Weights of a small mixture-of-experts language model, trained from scratch on English Wikipedia: a softmax router.
Below are experts of layer 2 (counted from 0) of a mixture-of-experts language model. Rows are named router (the router's row for the expert), down (a neuron's output weights, with its number) and show model dimensions 192-255. Each number is 128 + 32 x the weight over its row's rms, rounded and kept within 0 to 255.
After each expert's rows: a language model's description of what the expert responds to. This comes from a sample of Wikipedia text that the model never trained on.

# expert 2
router [ 95 148  72 153 113 147  70 118 143 183  94 153 167  93 120 186 127 141 165  82  73 148 145 164  93 120  92 137 101 174 170 144 137 140 105 131 176  90  91 118 153  99 153 119 148 112  96 164 144 154 120 143 169 137 148  72  94 110 188 135 129 158 177  96]
down0 [ 96 149 129  95  62  93 131 129 106 104  83 105 158 148 137 112 108 137 148 168 137  71 152 127 121 178  81 133 109 130 170 138  92  80 130 113 110 118 154 100  88 125 158  65 148 144  79  71 170 138 105 102 135 209 142 101 143 138 155 163 133 113  60  95]
down1 [140 137 186 129 121 122 139 135 133 163 113  61  99 103  99 113 110 127 158 212  93 212 121 118  47 140 112 153  99 120  96 106  39 167 101 151 134  76 103  81 167 140 107 129  78 157 104 111 102 142 126 109 136 112  83 157 127  87 148  93 176 141 127 131]
down2 [119  78 103 172  62 116 163 115  96 149 132 144 200  56 152 130 101 121 161 154  84 116 135 157 129 116 161 155 100 115 116 111 113 189 173 138  98  99  86 148 129 134  68 139 117 125 129 113 127 162 166 178 157 181 154 172 162  62  83 104 164  86  62  88]
down3 [129 139  84 102 138 101 120 110  92 107 130 138  60 106  98  95 148 165 207 136  89 182 224 159 110 110 132 151 118  82 103  96 132 187 131 111 167 100 173 121 145 104 118 113 128  87  82 151  54 111 173 157 139 160 133 133 100 121 110 125 133  99 105 142]
down4 [100 163 120 144 152 130 173  96 116 174 135 153 146 123 100  66 199 151 133 191 146 111 123 129 173 117 102  65 114 134 140  64 142 162 120 104  90  98 131  94 125 163 121 166 153  96 129  93 143 171 139 164 159 132 133 132 128 114  86 146 135 118 102  91]
down5 [ 83 143 179  70  92  79 132  61  94 170 161  90 147 165 131 109 142 132 105 122 142 134 185 140 112 125  95 168 110  74 142 133 132 162  84 127 105 159 137 130 142 139 109  64 116  77 117 142 140 100 155 171 185 165  74 111 116 110 127 114 176 124  99 114]
down6 [135 134 132 126  97  40 124 126 175 145 127  88 199 120 151 146 129 119 141 126 129 113 112 139 142 165 138  97 147 149 160 121 166 127  82 143 115 128 152 136 133 159  95 156 124  42 113  90 144 126  97 120 128 159 107 105 147 141  34  88 149 146  89 138]
What it handles: Line breaks and commas closing list items, table cells and clauses, plus final digits of ages and dates (13, 30) and verb endings like raised.

# expert 4
router [ 95 147  72 153 114 147  70 122 143 182  94 153 168  92 120 186 128 142 165  82  74 149 144 164  92 120  92 138 101 174 170 144 137 140 104 130 177  91  92 118 151  99 153 120 149 111  95 165 146 153 119 144 169 136 148  74  95 111 188 134 127 157 177  96]
down0 [ 43 129 126 145 135 142 130  87 109  93  69 106 166  79 154  46 103 162 169 137  75 139 104  96 123  56 146 162  97  98 115 110 113 154 130 122 175 173 119 123 109  73 161 148 119 155 160  81 185 107 130 145 121 131  79  84  99 144 125 152  70 156 180 130]
down1 [129 151 179 121 154  69 144 135 194 140  96  70 194 182 104 127 158 136 127 194 140  99 129 139  97 123  94 132 120  96 149  97 117 140 163 197  90 132 119 130 103 101 153 111 165 133 127 174 120 143  96 100 157 123 153 108 122  52 165 129 111 134 100  81]
down2 [116  77 119 140 120 136 133 135  49 130  68 161 153  94 142 172 141 105  89  95  73  95 148 136 148 123 156 160 154  99 108  96 128 162 171 153 167 153 155 174 124 127  56 117 144 133 197 128 128 179 160  93 103 167 124 107  88 117 152 144 160  60  69 119]
down3 [105 157 130 121 132  62 195  61 115 118  99  67 118  95 109 128 103 173 142 139 116 152 110 123 168 111 106 100 116  98 121 195 119 137 133 112 171 102 164 125 128 112 126 143 135 107  65  84 109 117 134 124 164 138  85 155  97 146 154  71 162 139 100 143]
down4 [ 86 114 166 171 162  75 109 143 174 130 122 107 104  48 121  83 111 129 183 140 127 137 146 104 137 107 112  89 127 129 155 175 139 165 173 159 139 168 153  71 124 134 124 147 141 135 132  94 183 131 137 112 144 145 139 138 114 137  84 105 114 167  91 148]
down5 [ 84  91 122 131 101 124 135 162  87 177 107 109 170 129 142 144  88 108 153 133 183 106 114  80 130 149 119 117 156 103 134 103 108 123 108 148 133 130 125 138  59 120  65 111 151  64 160  59 169  95  97  77 183 212 176 170  96 132  92 146 110 146 100 131]
down6 [182  85 160 111 130 100 165 171  87 156 128 118 101 174 119 158 152  97 191 133 137 145 123 128 137 122 112  92  94  37 143 109 125 111 135 120 184 177 118 182 148 164 108  97 182  66 139  92 134 140 103 188 142 123 119 195 129 193 142 140 184 150 116 140]
What it handles: Table cell bars and blank cells in Wikipedia tables, inner digits of coordinates and figures, and accented letters inside French words like é in supérieure.

# expert 7
router [ 94 147  72 153 113 147  70 119 142 182  95 154 168  93 119 185 127 142 166  82  73 148 144 163  93 119  93 134 101 174 169 144 138 140 105 129 176  91  91 118 152 101 154 120 148 110  97 164 145 154 119 143 168 137 149  72  95 111 188 135 128 157 177  97]
down0 [ 93 132 123  88 101  85 122 137 101 162 127  81 119  67 135 119 145  46 142 167 143 155 156 121  96 155  70 148  98  88 108 109 108 147  85 118 123  96 161 133 171  47 137 101 108 142 140 109 145 151  99 123 158 153 167 100 141 169 112 147  92  97 124 192]
down1 [124 110 145 122 130 106 187 128 131 146  87  91 136 199 156 142 140  75  43  86 152 177 101 127 141 102  73 169  95  85 130 102 124 129 115 179 109  56  98 133 122 149 131 152  98 103 131 177 148 161 117 100 103 141 100 114 149 112  97 133 136 146  64  73]
down2 [163  98 133 101 100 136 176  47 122 191  75  64 140 111 150 152 134  34 128 101 119 123 134 107 170 148 164  91 122 112 146 116 110 105 144  69 134 139 113 116 122 118 147 122 116 130 143 160 119 143 136  82 147 112 120 173  84 112 130 176 156 114 122  95]
down3 [116 142 111 117 106 100 113  67  80  92 127 179 126 118 186 131 119 123 210  83 115 148 160  96 200 125 124  85 116 112 136 146 103 112 118 109 141 107 181 173 173 140 105 170 141 136 122 177  94  97 112  61 185 114  65 111  77 182  59 125 143 148 168 103]
down4 [161 140 113 137 112 141 186 132 149 119 141 101 144 136 108 127 130 177 120 202 116  92 159 109  96 168 147 114  87 153 115 151  98 117 131  88 136 160 136 136 139  56 100  91 166 126 108  61 120 185 151 138  66 224 196 110  88 112  94 116 103 113 122 108]
down5 [166 137 173  99 160 137 147 155 136  93 141 120 135  92 171 148 155  98 124 114 161 135 176  96 141 136 147  83 149  97 187 179  98 136 154 146 139  71 178 133 155 114  83 116 119 161 122 112 136  84 157 108 190 160 104 139 125 127 107 122 184 201 139 137]
down6 [119 116 163 173  78  93 202 109 159  45 112 100 101  74 114 179 126 100 138  86 182  89  95 111 138 136  76  57  96  88 137  82 179 176 145 103  79 144 178 148 157 177 118 177 166 116 141  74 140  67 138 130 110  92  61 137 126 138 104 116 162 174 134 148]
What it handles: Seconds digits in geographic coordinates, spaces and commas in tables and dates, and prepositions such as in, up, at.

# expert 14
router [ 95 146  72 152 114 147  70 121 143 182  94 153 168  93 120 186 127 141 166  83  72 148 145 163  93 119  92 136 101 175 170 145 137 138 104 129 176  90  92 119 152  99 153 121 148 112  96 164 145 154 120 143 170 137 147  73  95 111 188 134 128 158 177  96]
down0 [129 151 130 139  94 135 182 124 122 107 102 130 125  96 107 126 154 153 108 188 155  74 139 144 116  85 107 122  92 107 157 100 157 168 100  78 100 137 145 135  97 136 105 130  77 100 104 124 166 114 114  81 145  85 115  89 141 201 125 173 137 158 113 144]
down1 [187  76 121 131  79 120 115 136  45 178  72  95  68 158 102 101  78 128  84 160 140 146 186 139 109 141  68  91 137  99 107  81 103 123  94 130 137 144 123  27 134 134  77 132 105 114 148 134 142 122  67 136 129 138 118  61 178 121 123 124 122  89 118 126]
down2 [126 111  98 165 167 132 169 101  98 145  83  96 166 113 142 163 113  83 133 129 109  86 120 134 174  98 136 211  80  59 109 162 156 148 118 188  93 121 114 195 175  62  95 148 114 132 181 134 106 137 188 109 165 204  52 115  98 155 140 149 210 104 143 163]
down3 [107 159 111 133 125 123 125  67 107 133 174 158 132  92 103  72 148 126 148 123  87 153 147 142 153 120  96  89 172 133 119 141 147  86 101  93 125  66 156 177  93  87  93 118 133  58 173 147 131  59 120 134 139  98 107 199 145 150  63 162 120  92 123 175]
down4 [108 188 167 136 158 167  66 160 103  87 148 115  68 127  90  97 121 143 168 173 110 113 131 181 116 115 106 138 165 156 125 117 147 195 178 175 101 161 154 129 175 130  91  85  87  64 173 164 150 193  98 147 111 107 188 121 139 168  79 122 131  71 114 160]
down5 [163 139 226 162 103 100 133 100 122 102 127 126 153  85 112 130 150  71  89 178 127 172 128  86  90  78 105 148 130  68 107 134 128 137 114 142  77 146 131 179 109 160  76 129 157 112 124  90  80  87 147 116 125 118 177 159 151 163  90 102 153 176 153 168]
down6 [189 127 131  95 102 100 145 142 192 140 165 108 161 133 102 128 138 100 144 131 156 150 133 139 132 139 125 144 132 124  60 106 189 135 141 168 146 118 161 155 171 138  77 115  55  47 112 152 106 188 102 176 130  96 190 194 161 143 136 163 153 162 110 162]
What it handles: Digits in coordinates, counts and number lists, such as seconds in 25°34′13″E or 24 hours, plus sentence-final periods and the article the.

# expert 11
router [112 111  90 171  63 174  80 156 128 180 109 161 173  64 107 178 158 150 145  89 100 146 123 151  89 141 116 143 104 155 183 109 117 152 120 143 168 130  93 111 153 142 167 144 183 113  90 173 123 136 100 147 160  90 162 115  73  92 165 116 169 114 207  87]
down0 [ 98 118 114 136  84  87 154  71 108 105 152 125 210  98 111  71 157  67 173 125 109 180 182 100 128 177  27 120 103  67 149 152 125 133 101 184 172 147 118 135 161 156 110 139 157 135 126 101 160 106 118 128 121 153 134 118 129 157 127 163 141 115  85 152]
down1 [121 106 128 121 136 142 107  95 126 123 144 114 119 144 107 111 173 104 159 202 122 150 104 121  99 140  88 148 151 113 126 135 133 125  84 143 127  95 174  91 108 134  74  76 146 175  93  87 121 117 151 113 156 196 110 121 122 123  98 152 184  51 132 141]
down2 [185  84 142 108 112 130 141 139 124 120 121  92 143 100 101 139 131  70 126 169  83 150  92 172  99 135 166 165 143  73 107 148 153 146 140 122  47 145 115 170  85 173 152 104 132 139 179 145  60 162  89  77 103  78  90 106  67 107  79  98 155  77  67 120]
down3 [126 126  59 101 165  85 116  77 111  88 158 114  76 122 152  53 107 155 135  97  91 133 154 109 149 129 129 104 137  46 152 135 139 122 117 131 107  76 139  87 142 124 117 125 128 117 146 147  97 142 102 123  95 121 157 192 103 163  77 134 151 150 163 122]
down4 [ 84 144 226 115 119 151 124 163 119 188 134 134 105 191 161  87 110 146 118 105  97  72  95 123 123  79 164 149 139  97 143 174  62 100 165 130 163 140 133 133 169 115 127 189 140 136 103 121 145 183 159  91 105 159 125 138  99  77 143 127 101  85 113 188]
down5 [117  84 104  75 225  74 123  71 133 173 133 128 196 104 127 141 112  53 150 134 128 107  92 111 101 137 145 119 154 116 164 141 125 104 149 127  90 112 163 135 164 136  43  93 126 133 116 132 161  93 154 133 143 136 162 115 151 110  97 135  85 133 171 125]
down6 [204 107 121  85 151 158 124  49  86 133 177  82 104 124  85 117 147  60  76  99 172 149 136  96 107 116 104 125  96  59 147  86 102 147 162 136 115  88 118 165 117 179 157 137 141 116 143 164 153 128 124 140  84 148 122 167 147  89 141 144 133 164  90 136]
What it handles: Second pieces of names and words after a capital initial, such as W-ater, B-ush, S-herman, B-rick, in lists and tables.

# expert 13
router [ 94 148  72 152 114 147  70 120 145 182  94 153 168  93 119 186 128 140 166  82  73 148 144 163  92 119  92 138 101 173 170 143 137 141 104 130 175  91  91 118 152  99 154 119 148 110  96 166 146 154 119 144 168 137 148  72  95 111 188 134 128 158 177  97]
down0 [ 81 135 108 122 111 127 183 111  64 146 133 121 206  98 191 120 141 125 120 110 158  84 185 110 127 124  70  47 122  69  83 129 126 112  99  81 172 128 150 125 149  82 166 104 102 136  89 143 165 123 151 149  90 153  78  89  93 171 133 115 141 165 116 141]
down1 [101 109 145 125 138 152 180 134 131  59  37 137  92 164 102 167 122 123 133 126 159 111  55  98 103  95 120 115 216 132 208 112 137 146 132 128 129  79 143 110 141 126 112 110  78  78 144  82  96  48 118 135 135  97 138 130  92 106 118 161 142 114 152 128]
down2 [136 156 110  72  64  84 118 137 122 113 156 167 189  96 160 144 142 128 156  90 128 135 154 115 103  72 174 155  84 123 130 155  58  56 156 119 161 139 163 118 107 126 123 110 115 138 138 141 149 191 132 121 151 103 118 161  34  67 139 127 168  93  95 100]
down3 [145 153  71 113 134  95 202 148 109  93 115 193 105  96 142 124 132 169 198 134 123  51 129 155 140  82  87  94 173 134 120 180 119 118 163  82 137  82 147 119 143 131 198 139 113  93 132 135  91 121 135 112 144  93 181 124 175 145  95  99 143 162 165 176]
down4 [112  69 206 150 163 159 113  54 151  90 108 147 130 160  92  87 104 128 165 206  66 151 173  95 201 108 207 126 101 177 112 136  88 111 162 128 155 165 147  91 180 179 102 161 149 122 155 110 105 186  88 122 124 126 181  81 152 171  95 112  87  93  65 158]
down5 [ 87  56  46 160 141 134 164 112 177 136 154 126 137  49 112  99  64 137 139 159  85 115 150  78  72 158 120 128  88 144 192 144 152 158  44 128 142 181 115 190 111 150 101 107 122 109  91 114 112 135 117  90 130 162 150 134 107 182 108 110 159 148 155 178]
down6 [148 148 126 173  88 129 137 115 146 107 181 174 128 112 101 134 145 103 158 175 157 107 135 154 119 142 170 121  37  60 115 105  91  85 163 117 124 110 188 158 141  91 154  97 188 130 111 142 109 177 129 125 133  91 127 159  75 136  88  92 140 116 118 172]
What it handles: Year digits after 1 such as 1946, closing parentheses ending titles, and endings like ed, s, ian after a stem.

# expert 1
router [ 93 154  71 153 113 144  70 123 144 179  92 150 162  89 127 190 123 143 165  80  76 146 143 163  91 127  97 138 102 175 168 143 136 135 110 126 176  91  93 125 160 103 153 122 148 106  95 167 147 148 121 143 171 146 143  73  93 106 189 138 131 156 175  93]
down0 [148  67  84 142  81 136 191 112  72 148  77  91 183 205 145 143 111 145 111 111 185 113 134 138 112 115 121 161  69 153 125 107  77 131 111 121 123 154  96 145 169  99  81 134 125 108 154 145  93 149 135 180 123 149 177  45  82 180 120 184  93 120 142 136]
down1 [ 91 149 175 112 143 156 153 126 160 103 121 112 104 145  79  85 177  80 103 184 124 142  71 106 103 158 127 129 128 112 108 141 115 177 128 140 144 133 123  62 111  95 108 155 138 133  79 114 131  96 102 146 171 147  88 112 134 110 126 113 118 158  99 124]
down2 [137 107 123 173 115 159 171 170 120 130  67 174 126  87 156 122 168 110 125 198 145 101 112 135 159 114 140 187 127  95 150  81 113 177 205 144 157 120 117 151 115 167 132 175 173 110 106 124 136 132 186  54 138 139 146 149 112  97  77  89  85 174  64  72]
down3 [105 143 102 167 134 138 154 110 159  91 120 121 192 181  42 171 137 154 204 136 124 177 157 130 155 151 126 145  57 129 108 159 147 150 126 117 186 201 123 157 173 161 117 132 134 164 113 140 113 120 142 133 134 101 193 170 150 149  79 179 118 185 132 164]
down4 [ 90 148 181 154 170  83 155 104 123 129 152 101  89 132 114  89 121 129 124 131 150 155 118 147 135 135 181  85 152 122 134 159 117 114 130 119  95 143 115 100 144 135  87 122 119 129 139 112 102 146  94  42 113 110 117  81 145 162 102 113 132 124 119 141]
down5 [101  92  93 130 155 102  98 104  91 172 163 149 116 104 153 114 157 131 120 143 103 120  76  74 149 136 101 173  94 108 123 148  55 121  54 191 105 168 120 179 150 154 140 137  86 128  94 135 103 134 151 122 173 138 140 122 173 132  86  91 115 129 141  95]
down6 [139 136 103 117  78  57  93 151  88  84 121 113  91  99 156 127 150 162 151 116 112 109 178 142 128 111 144 180 113  84 133  86 191 157 143  96 166 139  95 166 157 187 160 133 176 123 127  64 151 186 127 148  67 120 158 212 172 110 117 107 111  84 111 179]
What it handles: Spaces, semicolons and heading marks in tables and lists, plus the start of Spanish or Portuguese place names such as San, ón.

# expert 12
router [120 151  68 171 100 189  54 131 120 167 151 136 187 113  73 148 177 186 154  85 100 156 153 155  68  89  90 134  96 172 132  83 128 129 120 145 134  84  99  91 138  84 149 160 162 108  85 151 171 198 107 104 177 123 123  67 108  84 177 141 154 143 151 158]
down0 [ 93 140  97  85 137 124 207 118  85 127 109 106 149  95 102  82 152 134 149  79  88 132 126 126  84 109  93 133 110  84 141 134 161 132  98 125 127 188 151 149  97 173 124  71  82 174 122 108 155 137 153 139 178 116 155 126 134 173  56  81  69 139 167 144]
down1 [105 115 173 132 134 120 181  71 188 133 135 160  92 160 159 123 178  84  54 160  87 158  47 145  97  95 105 121  68 111 133 138 116 110 106 183  89 162 100 141 168 110  86 111  84 113 152 157 117  42 192 143  97 144  90 131  65 123 148 134 114 123 108  84]
down2 [186  68 116 113 100 135 145 110  52 143 176 168 190 129 136 149 149 111 200 138 136 131 151 143 154  57 143 102 151 127 155 144 152 132 202  99  99 143 123 128  84 137 129 120 110 110  89 164  83 167 165 139 140 120 117 157 111 123 103 137 150 100 138 171]
down3 [147  95  72 145 193  87 176  31 126 122 119 158 107 152  78 101 156 122 159 138 105 174 148 179 128 129 175 172 119 133 128 127 111 133  86  93 128  96 111 138 121 134 157 135  95 102 144  90 144  85 140 151 113 111 132 140 184 139 112  98 137  88 136 187]
down4 [113 124 172 127 167  88 140 115 132 127 101 130 117 176  36 135  98 139 155 161 158  93 125  87 118 123 156 125 168 148 106 154 189 155 129 138 142 162 131 209 227 134 139 124 137 177 164 103 127 144 188  90 114 155 170  73 119 139  91 117  66 130  93 109]
down5 [129  94 135 143 157 186 187 167  60 163 125  83 118 130 136 189 109  75 141 106 160 185 180   0 102 123 112 139 125  38 153 130 132 112 120 144 159 180 165 113 114 137 128  93  80  84 187  74 109 108 118 152 169 141 121 125 162 114  90 130 105 124 177 175]
down6 [189 168 128 149 135 158 187 102 113 115 141 109 107 134 146 100 167 123 134 164 175 162 124 176 163 102  56 147  77  61 150  90 146 112 131 110 160  80 110 136 111 121 120 129 148  75 103 121 186 101 151 167  39 114  89 245  87 115  76 112 161 145 174 103]
What it handles: Words in sports team, league and place names, often in results tables, such as Tampa Bay, Morgan State, Chicago Blackhawks, USA, Championship.

# expert 15
router [ 95 149  73 152 114 145  69 118 152 181  95 155 169  90 115 184 124 143 167  85  74 150 142 162  92 114  92 135 102 183 167 139 133 140 106 133 176  89  92 123 151 100 153 111 142 114 101 161 148 154 122 141 170 140 150  75  93 109 188 135 130 156 178  94]
down0 [178 133 106 141 125 106 189 143  92 127 186 217 134  86 112 129 140 118 154 155 182 108 166  52  65 114 115 105  93 114 133 127 102 148 130 140 151  72 120 127 157 113 139 166 116 151 128  76 145 105  82 136 133 160 112  85  70 116  63 103 142 132 153 128]
down1 [151 117 157 115 119 110 138  75  71 135  74 103 150 174 147  78 172  92  97 167 156  80 116 105 159 129 121 179 112 119 141 108 112 109 128 147  81 130 132 105 113 102 126 134 155 138  90 181 134  60 137 120 112 130 167 128  98  70 125 114  89 181  83  87]
down2 [158  98  69 173 108  79 172 117 100  94 164 174 136 124 128 136 131 138 100 130 134 186 158  29 116 100 121 103  99 155 139 130 150 152 152 195  91 149  87 138 145 100 125 118 130 134 185 143 139 128 148 126  87 145 145 107 120 102  95 101  60  90 159  76]
down3 [ 65 148 103 136 141  87 155 115 106 123 138 193  62 113 119 112  61 120 107 136 172 165 161  86 121 182 151 144 179 138 131 120 159  82 123 109 115  98  92 131 150 141 125 164 114 110 185 128  65  77 163 146 181  95 101 139 123 144  89 170 158 142  82  71]
down4 [139 104 192 108 131 114 139 153 141 130 144 115  59 202 113 131  40 168 143 169 141 138 152  85 120 104 188  66 139 106 144 150  46 131 142 159 156 175 129 108 179 122 141 158 161  65 159 142 172 149 138 160 137  85 125 145 134 159 158 123  75 110  43 116]
down5 [122 109  87  92  52 111 134  84  89 174 217 143 179  91 159 118  88 150 160 156 119 136 150  90 152 145 171 142 130 145 148  99  87 153  93 140  90 125 125 134 155 101 110 127 131 176 146  78 121 106 126 105 149 164 132 136 125  83 102 189 120 153 110 135]
down6 [153 107 147 141 110  66 157 134 142  88 213 140   7 109 162 125  94  87 148 126 164 149 158 136 117 156 190 129  98  63 152  79 101  70 161 120 105 165 155 121 151 117 157 137 139  97 174 127 138 121 109 147  98 181  72 162 162 117 140 115  92 168 159 127]
What it handles: Stems of nationality and film-plot words such as Sp-anish, Portug-al, Col-omb-ian, invol-ves, wrote, plus year digits.

# expert 3
router [113 111  80 156 134 145  98 151 154 168  61 119 138 115 143 148 115 142 151  94  92 156 186 176 114 156 110 105 122 132 184 157 166 117  83  97 176 109  75 109 190 130 151 144 134  98 118 168 196 130 145 153 133  99 138 101 126 121 186  76 182 124 175  89]
down0 [122 128 152 103  59 173 161  82 174 129 122 117 165 129 147 140 129  92 169 127 105 138 159 117 112  97  76  79  98 128 149 145 135 202 121 133  96 164 124 116 141 123 144 136 111  99 135  80 162 137 147 161 164 127 194 101 114 225 174 138 148 118 162  96]
down1 [ 94  91 142 150 130 125  75 182 122  98 194  72  85 136  92 109 209 102 152 158 147 104  94 107  64 140  79 125 123  94 111 166  81 112 165 146 145 139 163  97 139 173 135 150 108  78 168 142  88 166 107 116 127  75 152  77 125  76 196 110 144 143 133 120]
down2 [156  96 139 146 151 152 122 161 110 115 101  95 154 109  98 129 148 125 232 131 104 128 125 136 162 129 147 106 121  93 100 120 159 108 139 188  77 103 117 124 143 126  97 121 105  67 199 134 140 136 127  66  85 122  97 133 191  94  61 111 157 112 107  99]
down3 [111  92 117 132 154  67  78 103 173  24 149 137 192 124 148 144  75 155 101  78 116 174 139 110 100 178 118 153 129 118 129 118 149 133 163  98 203 115 142  85 151 116 146 161 155 123 143 139 136  98 148 130 158 148 120 127 100  99 169 114 130 136 141 129]
down4 [104 153 206 153 154 132 121 131 176  65 192 148 138 203 172 108 126 135 100 150 120 130 140 140 126  96 177 144 107 135 157 115 151 130 177 116 119 160 168 137 115 145 116 111 170  94 140 103 107 152  94  74 144 118 126 105 140  87 137  71  42 108 106 129]
down5 [ 95 147 104 132 138 129 129 152 110 110 209 148 148 101 111  83 132  66 216  69 160 150 176 113 112 145  49  75 174  85 191 123  74 158 113  97 145 133 171 120 153 127 100 107 109 182 118  97 113 162 115 170 129 124 204 125 159 189  64 140 147 106 133 126]
down6 [169  91  96 160 120 136 119  86 143 104 114 147 114 184 119 156 108 137 152 122 150 108 123 119 133 118 134 139 133  39  94  83 101  73 188 148 146 187 135 163 123 136 126  90 152 110 108  60  91 130 118  98  34 101 102 131 100 155  93 132 150 180 131 123]
What it handles: Content words and function words in explanatory prose about science, language or methods, such as used, described, representation, human, common.

# expert 10
router [ 95 148  72 153 114 148  70 119 143 182  94 152 168  92 119 186 127 141 165  82  73 149 145 164  93 119  93 133 101 174 170 144 137 140 104 130 176  91  91 118 153 100 153 119 149 110  97 163 145 154 119 144 169 138 147  72  94 111 188 134 128 157 177  97]
down0 [110 114 129 105 104  98 139 129  50 116  65 128 172 133 124 104 172  90 145 174 186 149 147  84  91  95 139 113 133 101 150 131 130 162  72 152  98 118 193 165 127  70 135 146 177 186 137  90 161 113  95 106 168 174 146 110 131 127 186 179 130 198 116 185]
down1 [119  84 188  63 117 157 188 148 142 166 102  77  82 142 118  74 136  70 148 190 172 168  63 111  96 138  92 112 133 132 118 111 133 117  95 165 143 116 154 100 172 134 115 140  98 128 156 151 135 102  75 145 126 139 130 109 161  68  93  77 141 115  90 107]
down2 [181 134 101 150 130  97 160 148  68 116 138 151 156  94 144 161 157  88 102 115 129  96 144 105 113 108  97 119  89  64 148 150 127  99 160 136 153  80 138 154  84 108  98  83 119 122 143 178 153 158 204 110 106 118  88 177 104 133 137 130 195 107  72 116]
down3 [155 131 115 149  88 124  67 102 121 108  97  98 136 154 107  97 111  57 101 134  99 127 121 131 186 169 181 107 126 120 166 115 152 149  99 148 147 143 109 137 120  80 112 156 160  87 112  98  84 145 104  79 160 134 125  94  94 175 112 144 208 132 151 144]
down4 [111 134 191 177 118 168 143 149 100 169 123  88 141 181 142 123 174 181 153 159  85 170 161 148 107 188 148 120  76 112 132 148 135 139 101  65 121 114 108 144 142 106 145 138 149 126 178 141 106 112 137 135 105 132 117 121 158 118 145  76 151  78 156 135]
down5 [126  93  94 158 109 111 108 134  65 110 141 166 170 167 126 145 143  62 107 145 190 122 139  80  84 142 160 132 104  88 150 146 158 126 106 149 129 201 185 195 105 165  93 105 131 156 120  72 175 104 109  93 117 151 117 164 144 129 124 115 132 163 114 177]
down6 [152  71 142 137  76  66 112 127 135 109 152 112 159 161 108 136  87 116 125 133 152  78 121 126 152 156 101 163  97  83 139 116 131  89 144 146 160 115 119 180 187 151 110 123 148  93 114  73 125  75 129 190 147 115 131 151 124 122  38  86 198 124 122 116]
What it handles: The digit 0 and other digits inside years and measurements (2002, 53.1 sq mi), plus the articles the and The and the conjunction and.

# expert 6
router [ 95 147  72 153 114 147  70 121 143 182  94 153 168  93 120 186 128 142 166  82  72 149 144 164  93 119  93 134 101 172 170 144 138 140 105 130 176  91  91 119 151 101 154 120 149 111  96 165 144 154 119 144 169 138 148  72  95 111 188 135 128 158 176  97]
down0 [162 122 148 147 131 102 150 137 107 109 131 123 153  53 105 163 161 185 115 119 153 147 202 114 134 135  65 109 149 130 143  26 108  96 135  85 196 150  84 137 106 117  99 102 118 152 172  92  98 112 127 104 164 191 141  89 102 205 129 161 113 135  95 171]
down1 [103  97 128 167 111 161 121  40 109 158  86  99 138 206 152 115 186 115  83 173 138 155  86 131 148 177 114 209  65 107 111 114  65 119 130 171  60 140 163  96 135 132 127 168  77  91 115 146 143 146 103 153 104 118 125 160 124 188 102  77 104 158 123  94]
down2 [185  95  66 113 151 107 161  81 121 140 110 112 179  98 154 132 112 119 161 149 165 134 154  92 202 146 125 167 120  74  82 121 111  92 141 140 123 104 161 233  95 170  81 155 125 103 177 119 113 169 180 160  82 157 117 111 140 134 112 111 138 125 131 185]
down3 [120 135  73 115 112 125 105  89 130  78 104 122 136 107  62  92  75 160 134  97  87 175 126 161 173 112  79  98 173 146 135 167 120 103 138 126 152 120 191 153 100 102 150 133 117 107  71 142  75  58 139 155 141 115 151  90 104 131 147 144 148 139 116 135]
down4 [ 49 103 115 134 172 169 120 104 195 134 144 108 105 142 161  51 133 156 100 237  90  88 173 178 140 126 112 101 171 108 106 193 139 135 177 157 118 150 142 129 156 157 107 169  90 141 128 100  99 206 186 116 158 171 168 128 120 176  86 102 123 127 145 106]
down5 [121 109  95 114 164 121 111 138 127 153 166 108 165  18 129 113 125  84 161 136 121 129 134  94 149 140 109 118 176 155 174  65 133 141 113 155 113 165 130 208 161 128 115 134 170 147 151  55 117  86  91 148  99 132 135 132 122 117 110 103 144 143 136 172]
down6 [153 132 162 158 117 141 167  82  92 162 135 137 226 101 120  78  90 139  77 127 148 126 137 112 166  90  93 136  86 121 109 181 142 124 181 175 138 104 180 135 125 145 132 152 100  98 148 122 113 122 112 176 105 114 113 192 100 201  73 125 142 166 109 148]
What it handles: First digits of numbers after spaces or line breaks, such as 1 in 18, plus middle and suffix pieces like emb, ing, ently, and em dashes.

# expert 9
router [ 96 146  72 153 115 146  70 121 143 183  93 155 168  93 119 186 128 142 164  82  73 149 144 163  93 120  93 135 101 175 171 145 138 141 104 131 176  90  92 117 152 101 153 119 148 112  96 165 146 153 119 142 168 136 148  72  94 110 186 132 126 158 177  97]
down0 [122 135 138  94 121  91 102 114  84 124  97 113 145 170 117 132  84 106 127 176 179 122 171  95 132 112  67 111 180 152 125 164 120 179 140 148  92  92 150 160  89 128 171 109 120 140 176 121 163 132  74 116 131 165 128 148 125 142 101 131  98 153 139 161]
down1 [111 156 207  85 163  92 113  95 118 134 140  68  44 158  82  75 159 117  99 204 141 162  99 145 166 112 141 154 122 141 146  70 105 134 116 108 127 125 139 138 113 166 140 124 163  79 103 136 113 163 139 157 203 106 167 127 195 120  85 109  54 102  93 126]
down2 [143 133  88 151  76 144 158 154 109 121 171 126 179 100 118 142  80 106 151  76 184 115 148 117  68 161 172 179 128 137 194 111 158 122  91 113 115 123 174 135 121 116 121  51 137 110 153 131 125 120 142 145 116 117 151 108  95 186  55 161 113 164  97 104]
down3 [108 102  89 141 119  58 128 104 126 117 114 204 134  74 146  73 125 124 164 114  91 167 175 159 182 100  70 130  94 120 106 134 141 163 121 140 153 162 125 109 135 162 113 131 129 110 121 161 104 107 117 141 122 196  75 144 121 139 103 148 182 136 125 152]
down4 [109 105 140 132 127 157 117  97 148 109 124 131 144 177  88 137 113  99 150 123 128  66 164 155  99 141 177  78 155  97 106 133 116 119 162 220 117 200 111 106 177  82  73 108  70 120 146  74 122 222 142 111 125 119 130 102 102 144 129  73 160 137 112 133]
down5 [ 81 131 147 156 188 151 136  95  88  97 154 133 167  93 146 141 136 109 147 122 138 117 175 115 140 139 147  78 150 139 171 136  61  84 156 134 131 136 147  83 163 128  91 187 103 122 132  96 151 123 100 126 108  78 118 181 156 115  87  88 153 161  78 131]
down6 [129 124 102 129  97 143 136 149 196  61 128 102 131 154 176  84 128  78 163  97 127 151 201 126 156 109 115 125 140 113 132 110 107  99 138 107  93 102 138 130 162 104 138  92  95 149 188 144 150 111 103 174  79 126 141 156 109 136  76 142 156 192 156 133]
What it handles: Digits in coordinates and score tables, such as the 3 in 55′34″, plus word pieces inside foreign names like Sil, Fab.